config.yaml
num_hidden_layers: 13
d_expert: 32
normalize_top_k: false
routed_scale: 1.0
balance_loss: 0.00639
learning_rate: 0.00657
beta1: 0.95
max_grad_norm: 1.0
Below are experts of layer 2 (counted from 0) of a mixture-of-experts language model. Rows are named router (the router's row for the expert), down (a neuron's output weights, with its number) and show model dimensions 0-127. Each number is 128 + 32 x the weight over its row's rms, rounded and kept within 0 to 255. Numbers have three digits each.
After each expert's rows: a language model's description of what the expert responds to. This comes from a sample of Wikipedia text that the model never trained on.

# expert 21
router:172133056126093102123166078086050123157143159151136178114102103101206142165092162114167143100096087079165101114124115125075163098118106114097090176166159141109121099156113106120137117167100135152067099163172080100155187143115098105098102146094131126085164170125133136080088118112096174191133088154127092051098110104130151135077155091147089174116106148161113106158155128136149164110129
down0:114135081135125131131117201193183134065116167127116133168119121188143182065140088131120083118174146096158145132145127219151099153160158157162172098165080154141151151136155082076130071086145149136154139155198141121154099117126148100147178106098113120140076073118072101150187168096106061111077164111131120094129161128093091141131114114101103132137123153161150129130141177135102136167151
down1:146181180111102163115191116175157146170161151126130100154143169120145120105150108133109160155152139159122085083091088113139133129113182145130143114158159094079154097159130125108131153146139069109087138139170126151093118163146172085151088120191128136114134133140087071099103103197053134109119114127085151088117193147077133161098157114094124128208163163047152156080094068162096116096118
down2:081119080162101105147079152185165174076140096163145131089142082131112110158113143090162115210091157080126107096172118170091145156144142128117097131144146161161141145137069084142179122112104154112138159143163144092081121154113137140083118123126136074087124178056096170082090142118169068134151099126139167169114158126177108169162090156076081131182077102118123145145153137084097110122181
down3:105152076093143204074114162089140128105135203110107113072072135172147140168143121157107168172121118172177129143186102110130122141159143106139198169142128158111134150109145149114208178080122115072181128132114084115111058108124138128135128125160110136097162132153130070130187110118103120128155108121152121138153129130082211112154115119083110101082144115130058163157112067181141132141152
down4:165102135143103043114096091160090158162143031079059117063118128122143117126089171159106151106107093121113118163132113137134089096128140128079079159164161133093116120095129082137127139121142199144111119173081140131138151142183144183139102161104155135131078140137192129191126153114115163154134151145168091125065163144112133114111092132135159169134087108176102093165161059150091173149099
It responds to: Vowel-ending name pieces. Word endings like -ala, -o, -a, -ina in names and places (Ph-ala-ena, P-age, Gu-inea), plus place names like Carolina, Texas, Angeles.

# expert 55
router:100143143161125084190104101175140160128126095073152146100124113073104155108123104152108066089108169112090129082107142093077153127120117098080089106095117187123143100158122192190080160105111120167159123142132135128125179150151053166115088094077097079167167180132152143168197125140116108102065089079110172117155075168141139117133128133083088106122183079124130092144134106115136143158139
down0:146149221175139075095120105167157094143164160073118160133126120177104154112113175104147082045150109159092105139108053147135158138091215121127130101094080163138131130173099097106086124090086100149115078149163147177106139152174187200120135064111123146118187098187150130114129121087156149105161148169141118145117116141108146099115154157130139155188141154157118106097120133116142109136132
down1:067114118124131069148110157082152115148147123056061201099116169116159158111141171147117144146105101109116073151155142112150113189155094136071136121140138099145125092113127098123160140133119170107103117132055175136175117120133121122133108090141217157107082145157107089119099154143118123075131129115107153145167136088079187176094094107162166112186064109156102110110098106125062085067145
down2:136061141113127085142195135159100162195112106126062076201133103112158098113180136139132102127146134106091201176168141158102136174140100203120144110137106158147104082098192151149135156066114137120060149114077143104163062138103202077177129172125187178152132117153125100119116124126092134143083130131147129128116114109118162082084141133163147125154104145105154131155095087109122117141121
down3:084164149090165150169163125136100122138118094131111128127151156130142060151149098124123108143112112187164055113104155139139063156133136106114166153129116051140143113091125160066133066153160121159121112116069209082147176149164112129111147174113123108108187078198074162086141158129175181076170139148125151082126152130127157092141064114122159145133167109155182135137123128105176162152139
down4:179147143083056138168142165096119156153136112111104091101070138098115123129153164145155137119127099053129087138164129192151138095171096169122079093126118134136107130141080094153109146194152131143132097092115186167107166122169130121167118128126073064167186072092104097195141127111104146146122111125173157130114157092094080075175083109128083163084133059151153144150114131099173161147139
It responds to: Japanese bytes, finite verbs. Japanese katakana bytes and other non-Latin script bytes, heading == marks, and finite verbs was, is, were, are after subjects.

# expert 41
router:138069161171076131123130125138119131150124100149134105221139166133173114116094184152124131106088089122092152106120173127133110135186082111130095121104168211122125165097174075102104178172170157083168133135092194118109124094106208131140085097160123109116098125169126151111106121123163131148168094138106109214100124120104163152125113113120121185149065087182106141161117086119111086100135
down0:121184154114166106072122087162096111123153171146179149131103063081156101120062160169109093088130123115111129107150115036176120146095123113123136190135174125115238139067172124141106114136138142169174134078157148137094102084135150155100129150138135089088111098101152140149191117133136162164150165096112087153155080114132118096123161138124190145134127140161136179144130167071121098160110
down1:142114154085185171132107175104131191117144152137212143107170155078141119110088114163106060094095115142158151176133077117130140146143119134145101122146086119085076136106189095118166121127103122051139175158080082127165131078110143125122100114156107188150118130165078095153123082158150162125117109126073050156169121130156165156105149150058081113141067138160092103138157136123158131143110
down2:186171115182110146109153165123123144078167122082116176128095123135138144141140131078073118151129140120166152151147133168171134111184115142115130187039060080134098221108093112115130099154109116068153142118156190110103162143131136106134124119142121120121172126159138123155179134153108107137096100156086225092136090063100191134123129159154171153075178102166155151144123142158124132142123
down3:137086106124103142170162123127180102137141097075151117161127114128151122143152170150094151163080137105110139083119105122156141103131113169105124125170050087108138121162102122079143115128134117194111106097094154120096180143072129102050186107103130145161106139077114142125103168113170054100111153101131081092157124086151120120109128093109116088093103184153224117054164152157186106106181
down4:144171139115118135125167117133069201118108202134096101095117085125127161139141101140070123142179075160120107100188186122105102139151149150103111126193075099094146164139137155147068107133151150128182127164052102123130105111156177148094107095104170143078152070082193165128166125088068159177137073098162149151099129135091111095150149166139119096093140164175111117139120100138105120142099
It responds to: Word-ending suffixes. Suffix pieces closing a word in prose, such as -est in highest or priest, -ical, -ary, -ual, plus words like civil, sister.

# expert 2
router:139098157113138109148137141098167106106131111083078087135125129134159149080183111126089103187195155115106125139131144137097115175173149128117102155140070169118098126134124137124102124121059152111114107143096177118102074118134088100200095079088102113154131111138106127207107153069143166134092123117077192168112083137136168161092031136101117051135112119105146086124135158189079126138148
down0:097094097139110089104118094182188114159147120065162132126127137141186177113186180148097103151101126103128109093138073127134144083106162138130137130136147141143163120137183119154084112106124128067117124159138096112067065174209122136062082133116124149159117173147169067135133116096086160101170171173107105132152111104106128111128110152147091103128138154136137165132126063201214128158085
down1:127135200146170085147133150111093116120133156071124159196105175132105140122180160086126162100148188145088163133139124119133135085166115136156155088166087104093122123128187181164149097063121139119132119119077130150109168137142074101205069104135127123185090115132081156093133144174153128129097146110090127126139127160132148073106171051124144106115095124125155101155127225165084100116161
down2:111098112111137142150140152194110156146136110107111226139107182118198117168128168095156119099092069105126139135139119155140124114107093187120171101155115147173133109125127177099111085158147129126143151103121113069148073072106118171095152158131208049132131084067129126079126094114114149083128084144181103146094097107064129099153136129164145157127097101134154094175100144147078132158183
down3:116117126136111098125171149084134124125112141082112063121204146166099105124132136028152104120093142092162163188109123119142139129155164078175133124078066119099206098178103093125176118063166117107118092082130126119110147139171182188101103157143103094158142141178176144158092093146128094164129182150142100114155142141149097186126092129147145138106103130138130116086197138079108156140102
down4:109181139192120121134152171150124165082067123132132106098123191162129135128149087153086124176103116094121145179112074105106107115149164174125140123095112201114136086124152109162111125111187106107187111104171212102127148193152123122104063099121082080102148118131052114089096113140076081110142114090101126099160122134112065114146172064150099145074131134126111138142127083101108090155133
It responds to: Colons and separators. Colons after labels or headings, such as Week 5:, Note:, Successor:, plus sentence periods, list-item hyphens, pipes and table dividers.

# expert 56
router:171154145153121135097176113138077161154109160079122159110094104163082097086150139178171076123136140067142120121151113087098165094107163104060136178136182119101159084160099107090087115108118121178088160102201080112150149122146161159074163150195138189116141151087143173142137162179103125121159115184161100094135140147126101144113175166153088135121094068140123109158146120100165150174100
down0:120082189164093088100068075080055104081130129133093135101081199138104066141114121115092111101082144153071121146159109109071124099146082128102129173212146133104170151145123092110154101104099123145133147141102144133154150129153148092186160135146125119187134111146103064155150107140112111095117166092093129100108138119077144208133134138172109112117130077125078189122120065119133147135156
down1:078099138103170099106123072085101153142052124152179061146126102128170137100178145205167163087135134136113146100116137130128094104126148093085098168123135114151136130111159153131080155089126203119117108159126101116064144145092155153173127106125082147165090142106152100140128090160112177147180079104202139136090067117151087133134114109105083152046156157121154146175100112101153127181124
down2:148142097126065107145089165094130135164147089171141169121103108149096185168136120130142111182138156089182192134106101102085123196111121154129097098164170120185180176134136160136085101091116099150096120146186137129104080082131156059092130125125144153105116162111165132104071167121127151171110137188136107139153133160127110209149127137081105109169182108110133106081149101068149179178116
down3:116117095123117078108091128088072120089125110129070124146100201189146112091117130110183108116145101132161155097082126178083151093132152124061155156089130081158147139145127083127108135099128121086105104064117153139122118116096146153159093092110182224088142138144144093093157130075123086103150147202089176105112113098146127106129139180160147110106094125103126163191135090107200104120171
down4:119063100165155148162129136105132091129185108167141103124113141132128106135139219109168093122116141093116118071103096152107153168172128141125070091168198099108071164109115124103196177145089065211133115146109120162119123071112128129173195163126115076127140148133188106133142103104117184172093112120171139114152130119120105120113115178158178139116139125175161080123130164134131087168176
It responds to: Table headers and percentages. Table cell tokens: percent signs after figures, units like m, header words like Airlines and Votes, and letters in club abbreviations such as AIK.

# expert 45
router:176136135123085117108086104149133136145143123167190155119121109148178166161123165141121134119132104185155120106096167098087121092165081108087081108153103119172099127126156086129092157119125192031097121121067156132161100096086174123182064095120120176165113174183093177097106098118128216147154132138129141113123160095132121166129140105106170153097126152133130067193142102161128112175099
down0:105085171085171098113084081141120101147134109077215110162140157107120175147114144131100085152175101115167160128140177146068132125123049102144102122100106086140127118151104132110118043143108144105167103145029129140140119117077099167160115117122166044150129102101165175126115179138153127162139149126134118174122134106120144116178042108108137107123088083158132127126084098095111158158138
down1:085111083099120150148114139130070083154137112149176173133094133144131113144116134112114080078096139157125062071146162127108170110088118135176130100120100182141101081123142128147186130133145154124097168164086116061113116128143102134156129163176122126128068091172085146124189123123207120127144130096132127197141084149182148161154122151149142165222138121085179183167146101134137154095068
down2:132128144113160119074131132171094150080126147119097066085154160148159144111109168219099156090109052087091111136141124057093085086091097100081096149143115125102157120118117130113105124144100199132143179086061143126139134147113161139140169177141142151116098178078146134083090110135123110120140136113079071143141154177172117087147129171080121056132152178159144091127179130084141136121109
down3:203126169111147186153126131104122170149133141110094131202144071089136142170156159117130168081148068160143154127108106088064124104137074159093084136138137099119136094145080164138100143152143164141137134159168153144152123096126161110089148072170094211083094109133117144102139143118139139158165121129149115106127108081158071071149136142142141161150157213082076176154150156151185177141132
down4:105111128103102252144162082136137144088116146129165143130214109152132025139118137079123067145157123143109099125089084113168163081134161101093161135154100186098118116157144102105077146113155149120127137146129117124135082073133070124141121087157170169178110110172131090122124137108119147151102050108120097119146164081084088131123102099149069158169126106104144104119136161110167137118129
It responds to: Derivational suffixes. Noun and adjective suffixes completing words: -ation, -ive, -ization, -ance, -ity, -ice, as in Direct-ive, fre-ight, conf-usion.

# expert 16
router:081132130175083102156115149126142153116113134142129097136162099080079172142097162129105157154153119117132146063114175152159125176129073137158152114149148094163135205103161095161135148156134123088164136085132137131122129150124165071108080059168125089134073109177207163089155098128125100123134174133134081168134159154142128100129131145125145173067139135191059180183065138155170114156156
down0:173162156142188112130144108156164084140129130058127153139088077133099111168138102125119117106137220145149093078100125087134097080086187133108090157124114132094146125098151110100035162087044127193152114103191073120105101143118140092096123117117167151108135098180077170126125106124109122177094112084161125101192116162105135107137150125163144118096119097146163142074124117098099096116113
down1:074133094214108064176141091112095129090143145166112100123138121142156138128033134103127160137072136107151082108120132156137125152177191150120145078146164130115085104123122137120126094155105082107132134183143150107103124109177153111090097110089120065068103134119167124175145109085102092188101048096137146110158076190128068131139109140119150106099106169141141136150119145136079180164161
down2:144082135122097159103092116139163104157111095117185146116193127129175176051112142140048141079065170146145129121128144098126103176152128149045146162128101122140156112152135112171121154127134195112132133093113154108158150127176095102085070163142142079150111170165109221055156153099089164129179125141107110150153109135137146177165124149084171122140105151124089074118120125139133123096159
down3:120129124190141109108152104137216094119090094105126112113100154100132115111186148112133166088096087164127169111182125171171162144138144112140119147174160127103132224107113215138173075084121131152144126085127147173152132145109114114129148144077108124121140080112126106175139104090047099151113137139088157173161160140133115062104093120147173194124170119101142156074126131093137200128128
down4:134177114115164191164141134095200081115156109139130151114120127096083097114147125199125111115128162162087110184088122170128123109113137189153142200182123136117161129099131122163091120071123106163167088138106117168118125163170120137163131106207155084132139118160164149185156200104171112172108159110153166145155111110132138126095110126072216116094183124143121131134119175116076135143177
It responds to: Adjective suffixes, national words. Adjective endings and civic adjectives such as -ic, -ical, -ular, national, political, Royal, Catholic, especially bas-ic after the.

# expert 14
router:090135093099083128141144151081166115154113120113117101085091117078144128126114096174143107124173147214098147170096184110135142135115187180090155154156165123128151152160090099142172098159154171158122122100102102108120103150098191142183135180166119208098150143111126164182068158085092134120076123108153082112102103156150136149095140177102105173169085099094121167153144143116119087175075
down0:090142083072164092177130088118163126097097189162150130146123157110166145129226124169181140118114151090122114195113112171096103117113115178104115116110100127129124099126094138090087083152156074149186165127122150150166101114150142183103090185129087148193124110117148093141179127049150121090150143098142089092164105146127050135162139149094090145163143127090142157146155171126104145171132
down1:114117161055162149160130144103095123200092136113119202100148128141095133124159075193118141096158147114135107149126178153113134171159124029097148163133117052147109165147082203099072086089091103173108145158179143126106164138156111147112164162135141067143145103112121146143152163124157123114152169133116091096121156093108133103152113115106137106136191115130144101097202143140202139118137
down2:186085152114118107110121120109096144127117138166054100103131148211180159082106094119110113176081109082149151113124104095107131135148153129166139064123110118133064179097087112154148144126089125135181204143152180113157133097118135146108182079073158136131088081047110134108117169153182124121157106161098095137062100139120134135134102100168122158123133175130131068138118130151088167101184
down3:138136137136135163090111156195089143087123078122086087192148118095131081111149186095106111172126058162102143118164091139182151157138132177100168150129143122098121183135150163146162152147151170084161138081142091182122100127106139106160206112133105116164096125162145113071100122208163139109162179122092164179113151158159089109076144146123104123077097129104131108085136060134130144174143
down4:138133100182168082101159173087105151167155161202091169110099091160103137118169142133138142086083139102066150098102083143093170089096082111078160169131168142144073112147121153121143101120059136110137163124113123136165124127081154142110171096094115126129132119104138094112165099135149091134137093132138193088105157165141041104149131206130159110202108131115074132151113146089100144132060
It responds to: Single digits in numbers. Digit tokens starting or ending numbers, especially day-of-month digits after month names, such as On May 1, and scores like 6–3.

# expert 9
router:123087119108144121169116095118145091067118137083082092141117126138198103077218156098103104161173103138115141159124158136113061136165129154133138118145095156076086108125160122133091140128138157067107083152133187145143077104130113088185089088103111139119105109148073101171123117099182191159146154122129201141101102114102175154124101122125137044148076124101170064170129149125126139137142
down0:076163145172053140112151158157118115122102159156114142141159094143130166116089145139129144132186116144109096107056066175099101140134110151118108125155104159149189156097095155112124152076119053081174181130188160161080147144166140140110116156144142158135089106108231181117124068144081176128155147124084136146141146092116122133128184125195136139114158108110091163148130141130187158104151
down1:140078160126127099120109195138111127164088124119054106157079187167186182075196098146089123113134165176090120150104088096172131100073131137164122125093140163141152108159117086118174104110129170037119108112151135191101150154166094151149135147149160173119099111126147099170067111116111183103157160184116120118146144118150208161153113138126101189111139115124180127149102102141133122121117
down2:156107155112116107128153135163101158101123107141169154125167116171133146114147067153126122086135103138132141132180119202157124120103160075204088122199126178130156130036078135099125143126160107127136122113158127077124185186085096134103081120067170069130075136111090161102101120169199212122121099107184155138138162150090107131178143098085115132111138172154152110119117147122102116121106
down3:154119093149118083104078117123125060139154112131146092092130158106129076190172134076080117079178126109137127127119097147155178098167136196118099137076123125165182136117122155118080163169173146093123134131186109079139132088118144166086103159050119176141123120152119113136185180101164142181170170110173157112140125137080110164120120185095111074081125098125150129129136068084133167138167
down4:149092083142159097064079165154171121144170067167097148109059162163093158152112117124135122132155128146108161094129089145160153097108135132167100146105133201061132116171120126096072097153096100161196086172160125197109115142125079160148133144087084124092098111076091113111142089128128114100104085143105145107121092108140085108092102081107100109122135134150124087087141153180191070124176
It responds to: Colons and verb endings. Colons after infobox or list labels (Date:, Edited by:, Binomial name:), plus commas and verb endings such as term-ed, repres-ents.

# expert 61
router:176178184142114056145132113171075112102110112098137138072157153141145129091132192130152102096185103097130158080123097139125103165127091080101125097137127164163085109170108090107107117103146107048100094088070136132142148147086105139104105115058152069144164112148133136091109143121069100155178143147131090070064152156115155112110143117120100120085123167142119103196183104149154116114070
down0:093159144169131201076119091111185124199064154124143112183155150116131112147144151150137217126104098101176127163161182142104119096136120122124152094158140104148168118140113083156070141095110146152148126112123142132121080122083119133146150115163076131147117148124149105087178113124104181110178122131155078112084163163092156036143137124093102156104163165118139132089099166163102199195144
down1:139142154173131117122159146110114135052115113067156190083064100201104098090107144116131141123138133165162163136160122095088155118078139163082096068102175090149134140133103142136098106138165073172096149150176131091171151070141139057114112143143125160144129130118143082130189108151054121150132173157115130108141137096142164104110133126160201103148114096101090088180118103168095099191126
down2:164140056124146113144130086106108166119108070121144192093104125102127151169150170091159177124099128159127133142087127147088111100102061097095107124161130152159121127125165145091125159119179209138108144068069083106174110126192132106139175123174141152149095171050133108133144165201180177126126125146117120168164179155074179147175139097138147145102150138108150155149117090150141174116141
down3:087076135101125090117088087117158140053157142132101174145086119084118112209143138124130131084094051119161150115141161162108135156141083158109152154094096131114139128127182104082150143123083126184153086125105125175155151128113174176169179119135139175119020127098111150110144136085098147155116194148159171166134085105149124116162163127094153109127145132073165123169156101148153161125189
down4:157097093102188078129141171176129142091127124175143083128147110124148188113093094102107134135180110205165096152103123177098102116165143108117141174145140159130160103105134128100108143118168100099171138108138135142113112149079215101111076105086133087107151142095215170101153149165153145154166114107209107140145103125143130139157143149114156129166124199137094098157085184173158150147192
It responds to: Table row ends, function words. Table row ends in election and statistics tables, and function words or adjectives after a noun, such as as, of, Historic, cultural.

# expert 11
router:117123170109146082127135180150105092059120130129108163113154168108085135078117055157093079142207171141096086133115117151159111098141148111107111140123113176120086155146093200149150128115123066202115159111135144121134131103107052118076115161088149049163146143113152170162158131137164079132110143109147156125114122132096131139119123052120152103153189129158125079043115150127117160106135
down0:123105102137105058123166124094119163106088081117147107151114088125143153161137144100141129152154095096156108124111117115084122121112135154131173079124074146147194139128182151125133195126145141094096161111148133126185160123103135097186159057119117152121107116098126135158151078157197223170163125127061128189092161109161131100133094159166110066081090100126130173211114164091102125127131
down1:201122099126120107133111095142167166156092130118139126109087091142161090138079143164144148119103118124156130097149098112106082146115115087142106124082126122134122127146061129096130139138148135127101159086166091193142107166133083156134206142155104144176102152070123087134143102190154056187118108123102135071125231103086126191133141101119114054158107098168120174128137061162152133126092
down2:116106102149126133164078116144177075124113157146129122163131152130141136117139160157180095106155150186075148130164163106166103114159181112147125161111126055101131170177149138140159114165093053218180154082135148133112101100112164136185111072135124114067084103159193131155122160063064124138183127126167102083171138113146144164168104112112174182131116123100096114153125109161133116148151
down3:086195140098128110126112145095078089118126185137162203091160175146159125148139166166123129094194143154166124112102141146105155112151080095064204096125176124135130129150144145111137140102135150148078156088106134126115128107127146111092151156111103070134142118160135170107148159139114187152101098121134152188161153147075204154095101120128113185123189121171161098225136139099140130139071
down4:113173141047102148098154108114140136120118080191135074133157129153134103140156133122170117096151172110171128104158133128129086192106157166132199082086150153103137117067059155082112136143089063095135155164097156155090113103113141119127151131149210125118136106110112095106130137074186127192119141144141157077117203114159173111136070138137122121145102088111116143186101178114157135095166
It responds to: Prepositions and connectives. Prepositions and clause linkers in running prose, above all from, also to, between, before, after, because, as.

# expert 12
router:100124140124174178131156111113120112124135118137130106078152108086105110135116072157124109138161183132075130168114118130168147115148231146169138193163127072131134105075106170112145117108088102197143134148137154162100098139192126113130221121171126196139126116070099069118142161130167105114102148156184155129129113107142048089113124173138170107150126165077145124076107172144106121124158
down0:162059155152148116154133139055116041068123124162130174144093143178150143143075142144075135133088151171079093156105146090116140082185180187091139076154172104109101139155131123061116167137120159136121109148150108111094122150156172152106100148069147155090095173152143171107143119161145106104077126122119123132154143154076162105101138093116115153104137126149137037111131116138112157065169
down1:161129070180143122114161154143125190084157145076108146099107148105097161139082109188049098149146164193126089083157120097188133177154114144100148158104125134164126183137138115146143179140158127080124161099128073129108117121173061164092138130123125125146179118123154187168103116146141203180108114173099088117104160123160172127130143069101144144112113119067133088180147158121126134143179
down2:156088144114137068157163065162147093130103123089101196102091164177132151135135107117087108114113168149123147126131085152158115129058126147194133159055115153128179095187150130182126079081087127097050151193131107116098105106157128114116106113130074107126109110164106135117166114176106164130126122117097146108133102130148164162129136095132079081098127073088099084174205095155153137093124
down3:133099189118120159121099084157110127102082155156060103147095124170114140125171097113137096104168141135128135158153148085145099141094105052136134116098195142107153095113110121148112112139164158093087186151109122091174126164165091071063137167134096137136092121129043130189083133074118092129130097119101077098138167083052203118138168096076164144145157143132106130151135096121149102100158
down4:128092135140171089127076108125208155114096122122108124148101160134191126138135085118105143115125140109110114255127167095140143115177164198130157097104103125143115169203073185132131109145185144111157128151112132117129094138101090145217086102146149176106038102142114096161147118115162122078120066127125099144108133117135104110116153167096125133101142132085101103110122087093164164109131
It responds to: Spaces and initials in tables. Bare space tokens before numbers in tables and citations, plus single capital letters or name pieces like J, R, Ro-x.

# expert 0
router:095082161085156101143151159139146067098131121089130107135146176101097149079189077091122100140147171161090159174162158135183138130167166126151121153094068134143070123107109157145108139083118141144148075172069155120093127136175090087098116123074181110153097084155115086158136145089189112098124165100153172168168087152153144085110133140079155089102180156150114090081151170147103132098107
down0:098119144092090124156128157147103074153136125147078144130137103124083130124081103121173127069180182157100087165142146121128074149121168095115116131111153101139192172059113112046135097119147131164155126147127108190131105060160212094112081119131071172159109178094121145114115150147125137109130115162099151046125140076100063162138103162118142112143128141166118149105113061132127188136120
down1:126130123131131118078066144093166139108052140147115106084120077143163134132118111119073058153124163107125102149120059171114135124079144138122057102066164088055118170168151127094144168124033096087177134111114199159106130119172143095148148118153162165123132143137171127169146119119131103159164138184107127115119093102137130169143134206125091200152155163125128126095128110131115106117144
down2:123127079115109185077109101181157182163158165147060111086099098125173158097124106121133137120128121117109070157114090118121112135155184192132142160097140156105128119136155150144137144091108166149111148105159155113126089134068121128126168081070154142147078150113126160100115106115084154138122082156183130125155151135116127139126131164106197120141104167193067122140128188121126234102220
down3:075169136145146099168155124159181107125145190145104165168062139167139108130150103133120107144103114136104154135178158082218109134096068125141118123044096135091106192115155140143194165178142166089118132127119165162077160111108116133124089129118108087120092149184141160137165132123116148125129115114090149129071138105168103172068083068090125163114124144096118120118145175091125150065185
down4:166124120136139166086113090135157132126106099109211132145092069128144122096137134168101122112077098136128198178135194062152126076123144128107120129149172129128070119086133151171106165178154176128141094121177128094141106098137154119167223160178130205106116135138096084155127094108125088119135133144144145117051102117087177133135136173163167136141193130147089164142090101152132095107153
It responds to: Section headings and list dashes. Wiki heading markers (==, ===) and line-initial list dashes after headings, e.g. "==Awards==" then "-", paragraph-break tokens.

# expert 7
router:133093142131104117109102125086111167092107112161090084123143164119160098122196165133088106122132092155126170130130175100133139133166085156135128082138138139150142176090197072155135103111156194056170109095069191101127116177107167122181120072129171141147067143181076158109141125086188171141132120140128199142106142113107111108126081139143156067099097128119158053160125145142133105105137
down0:154138115148123078147101082115112122104023115124053150100154162116096107133091163114128158149159070108142125105094142168174128157112140082102154110138082112128062167093162114109103096096107158180114115093118085179110131073112197103119140106066132153116172135099141095108092135159124149113175098159169158121117215126121093097111128085160086126128073088139141140117096123098206143149150
down1:140093142099121115120134148084162107149150176129146083074042108153123157128151143184159210158125144111153105114117181174129145177142103092082131147205094137145145153099170122142163189160144103130095092137125146145141117085099148122169133143113160056147207157128177108129117064150165121089168138224117114129138089110106083110158097107096132192122147139135093107112129153143166108139144
down2:194109147122115100100136104147070195113074060104060164097113172170137178106112124112132146102093163174109162082177146123133185149143110078093135110113169093161126145118147179131171079072167130125146180144120124085108150107180142099107147117155075166117182111101114141096158126123148072109141082070104111094117115143116116095123129152146164188154146114117072166116106192133153153097166
down3:119193100135125078121139144060153144170128123137165043111174100107121133085141169156098144152093145106133106139095176150142162112146085085100099126204084120126143187049126100168116191187130123122165138080173104099096126138159112158114119151110137101159164099140189109131150055123114149136144173123107123125162102156175088112128079121109082185169130102175095139120084173104113122125099
down4:131122147042122117121096101140139132119153135147076093124136189161131167110138084105137116107109150119074173082161144100159125069117172181130131101084133131140139102179119062098209131090179161153117131172109116077081133130147113180141196113166125134103099159112123156099122111081161098058083134111108109158096137090102102159074075145162142128140120102068129106068147116135183134184119
It responds to: Verb and adjective suffixes. Word-final suffixes finishing verbs and participles, such as -ing, -ed, -ated, -ized, -ained, in portraying, cooperated, undefined.

# expert 6
router:170091163159128127176111084146167131083117166136100093167102199131123139115190141169171162172112080112161105132131125146148084095184099126118153130072145179098096101162136119153103117148148168068116112158115172094148160121056093151160064161070136096092175175177075174173110170158130113121120081100135120148101101154090139156100164127104153115123068120144175085140149108115125155174131
down0:118116140117166096138121125144092128144111151149099105119166216088150172104134093159101196167101082128137050132085121117158084113158111090157111077138120124089180179191115138158171123092134131072110137088120168104107110092126130167153118087117141066146093152202165116166125119156141151099142084172104087146139072072083115108128117202124097184113120139103116132122144200116101156144107
down1:136174140130122090117127129130145115131116157074138153157129149164159173087143111106112132176111133159144073141125191102110123168063118066109132138122134132135101176131081104097166173121113197081153120102087196065098146176161146129089121099141082057168178134153144064106181113156050100109122114156151109070142122126131136114129184094161094141169156144110161133128127149145197100071148
down2:116103098154098135150146162133125102195173100145120181153131078130109070065093141144103136182146148172129140160136090117070179120168071102157137143123084150136138121111163126164106152191083067072124090127154128151107134146113199191109106117089149123129140171155202050070115137098162157118127101147112136076119198080120078122126104121122129096104154137151081152130075161137132112145123
down3:099102151147078149099100137108134140075095126115106149126141114114103135085138080107153141117092103086170140216130128147159105128151084119157151164062093074109092101146090061127112110099088138088075082145128109222109168129098133145105128139071131217121160169123131092173139098135092087126133133072041088126108169142095121141162099192122161088165120114127123166126122101120139120143100
down4:168095170112128082104105086061081201117144120130127154158118122140139110090039147165172169146133137137092115136116108147138113104139149129142162060093140118114146110151136150088176145207125121055122117113139173168146135084151161152133143114108110147129112103114079197116091114086174097145156101144086166153109096119118079089184135078106060145136109118116113081082120142113103196139190
It responds to: Clause-linking function words. Conjunctions, relative pronouns and complementizers such as that, which, who, where, often after said/announced or a comma.

# expert 17
router:154164093142124131158125176111083130171173163092089197147101081140175125119098148151170128100089118121096090119094123086044141096133106098114121134170191140129099111147060131106093118181119079147107152103182091130151144085119064200109106121173150088085133177147155174091122121122079131175148087127112100096131159152156136138117151140127090140135110074142153094127159121137131203196112
down0:194140118093148085155150120119171109074079161160168095154150098138104099061076095129181135141118138157137124212151183113118102149120088164099083147086122171151073156072120097184156073111126154078123070126160091128114145111117132119104148124164116195129129155065140130141090103163147104106144125186085150109096121141133117093147138141131161214070149114158131149178102117093130127096143
down1:191112117132104135128170102142093106103148085110171169050091076181147157154087123133124164145114082054138127131121178171097156145096103139153127130106099125176148155118096126106161124111089141115102129076166115127130162077095189143083196118097067134131161152160165073138109086144109151175146099171144090096174137167139108061173137103076112152127186145142101145142174123140165174125100
down2:171100099169149156105142117206155163135164104198068182096189116193137121144123141089119104123110114193169067090107184124177154115077156087088121110091176099106082099106146154071141202104171106128130155133177083121120107134146139085103097150105148124161140089077130189115134135085167134111160140128131128136115073095133113115128187159121143117136101100135145132070110121101109158155106
down3:111131173130106108150182156123101136119139131135147113170158152085131165143147156166115105187144163075128104152086154106137204092118151118137178135165137141155074153121077198136148127126105151167158147152078110118113137116125097133121132142059112093153180115154141115137080141120149117124232134111056143156167185129071089125129101137143121245145184154166127130099157152165118164125108
down4:050123104183095131120096114053134116180135145115099093132131124121160110118193143155089134153117122116162107083094120106134120130106125154102190107152112119161148105138152168073138125125099067145084165093137051130134098240133092149125103141133132084145102127065083119208114165099150107099100109118178121137107123130149082161145113090146111093059121161129153152065110091116108077117133
It responds to: Chinese syllables, table cells. Pieces inside romanized Chinese names after X, Y or Zh (Xiaomi, Xiaoping), plus table pipes and words like million, Central.

# expert 62
router:116139103125158169165192112144129093158144144101120154119123117137080147137095055181130116111143178107076135161136119128130164095100225124121128186127123079096089156117100135139131092110100077135156120141115109126103154140178127150109197127177084229137139102040150101167105100153105111106116120147133119123170087094176113082114133172158118104145165178147176187076147120088107141111123
down0:202093193164087152167121099192096148121151073162132155130132117140142140127071176122121149054145097153185121151076092103109098161149167184073136118070086125154122133112171081096060157149118138144117123128131128089135058092088092085175085128130127078112127128132122150106024125201161143130115159119131141128131086115127124150125164116071162109152107175132119119127122130109102116129121
down1:101160107137092183104173114106144116132060128079151180074124116155130068171127118125118160129175121108164075118069120074145107145112118147198115112146155145063092106110101088129121106184096110135149114127148162096112134159189117124093117149219118142109139156066194142151115121101229161167162095142117130114117108135104114104126143088086096146083145141120119198120126166113116145083151
down2:100149138161132112120185132092141150131119129171088133125165135106039154098109130060086121152110100126135111139125078156113108072090118088123145072137102141156168142117159139096139171125126071145132169140138112177126113121183103135121088141149121177157107154137122165074142133144103121136113139103156158055159168206180135078091080118115158084212168066136220138129122151176150133119143
down3:136121164131116170126146140167147096102191116145156108076161091145157150121107158112140129128175134103138141131104114125111182069167141098110129105103115122149066160145096169108156155092100046119158103123153158137171092137139095140117064104058129101164113115165156042161134132118148130125079107116168148120076096125141046142161102156092159132112111211144082144065118201105082161105131
down4:112136098127077081074124163152147153168132048104118122193113122168109094086130195107119097180068134063117103164124161129132175116071101143174161077129089103083120102079169122181132103081145109117078113129177171146135112140100125081082165132145129109097139100163170137110162133147154071153144174154083139118164064109115083142168085090134130133127143104168129106105151102119121119144190
It responds to: Cell-initial spaces and accents. Leading spaces at the start of table cells before numbers, plus accented capital letters starting names, such as Álvarez, Ágnes, Ćorić, and superscript markers.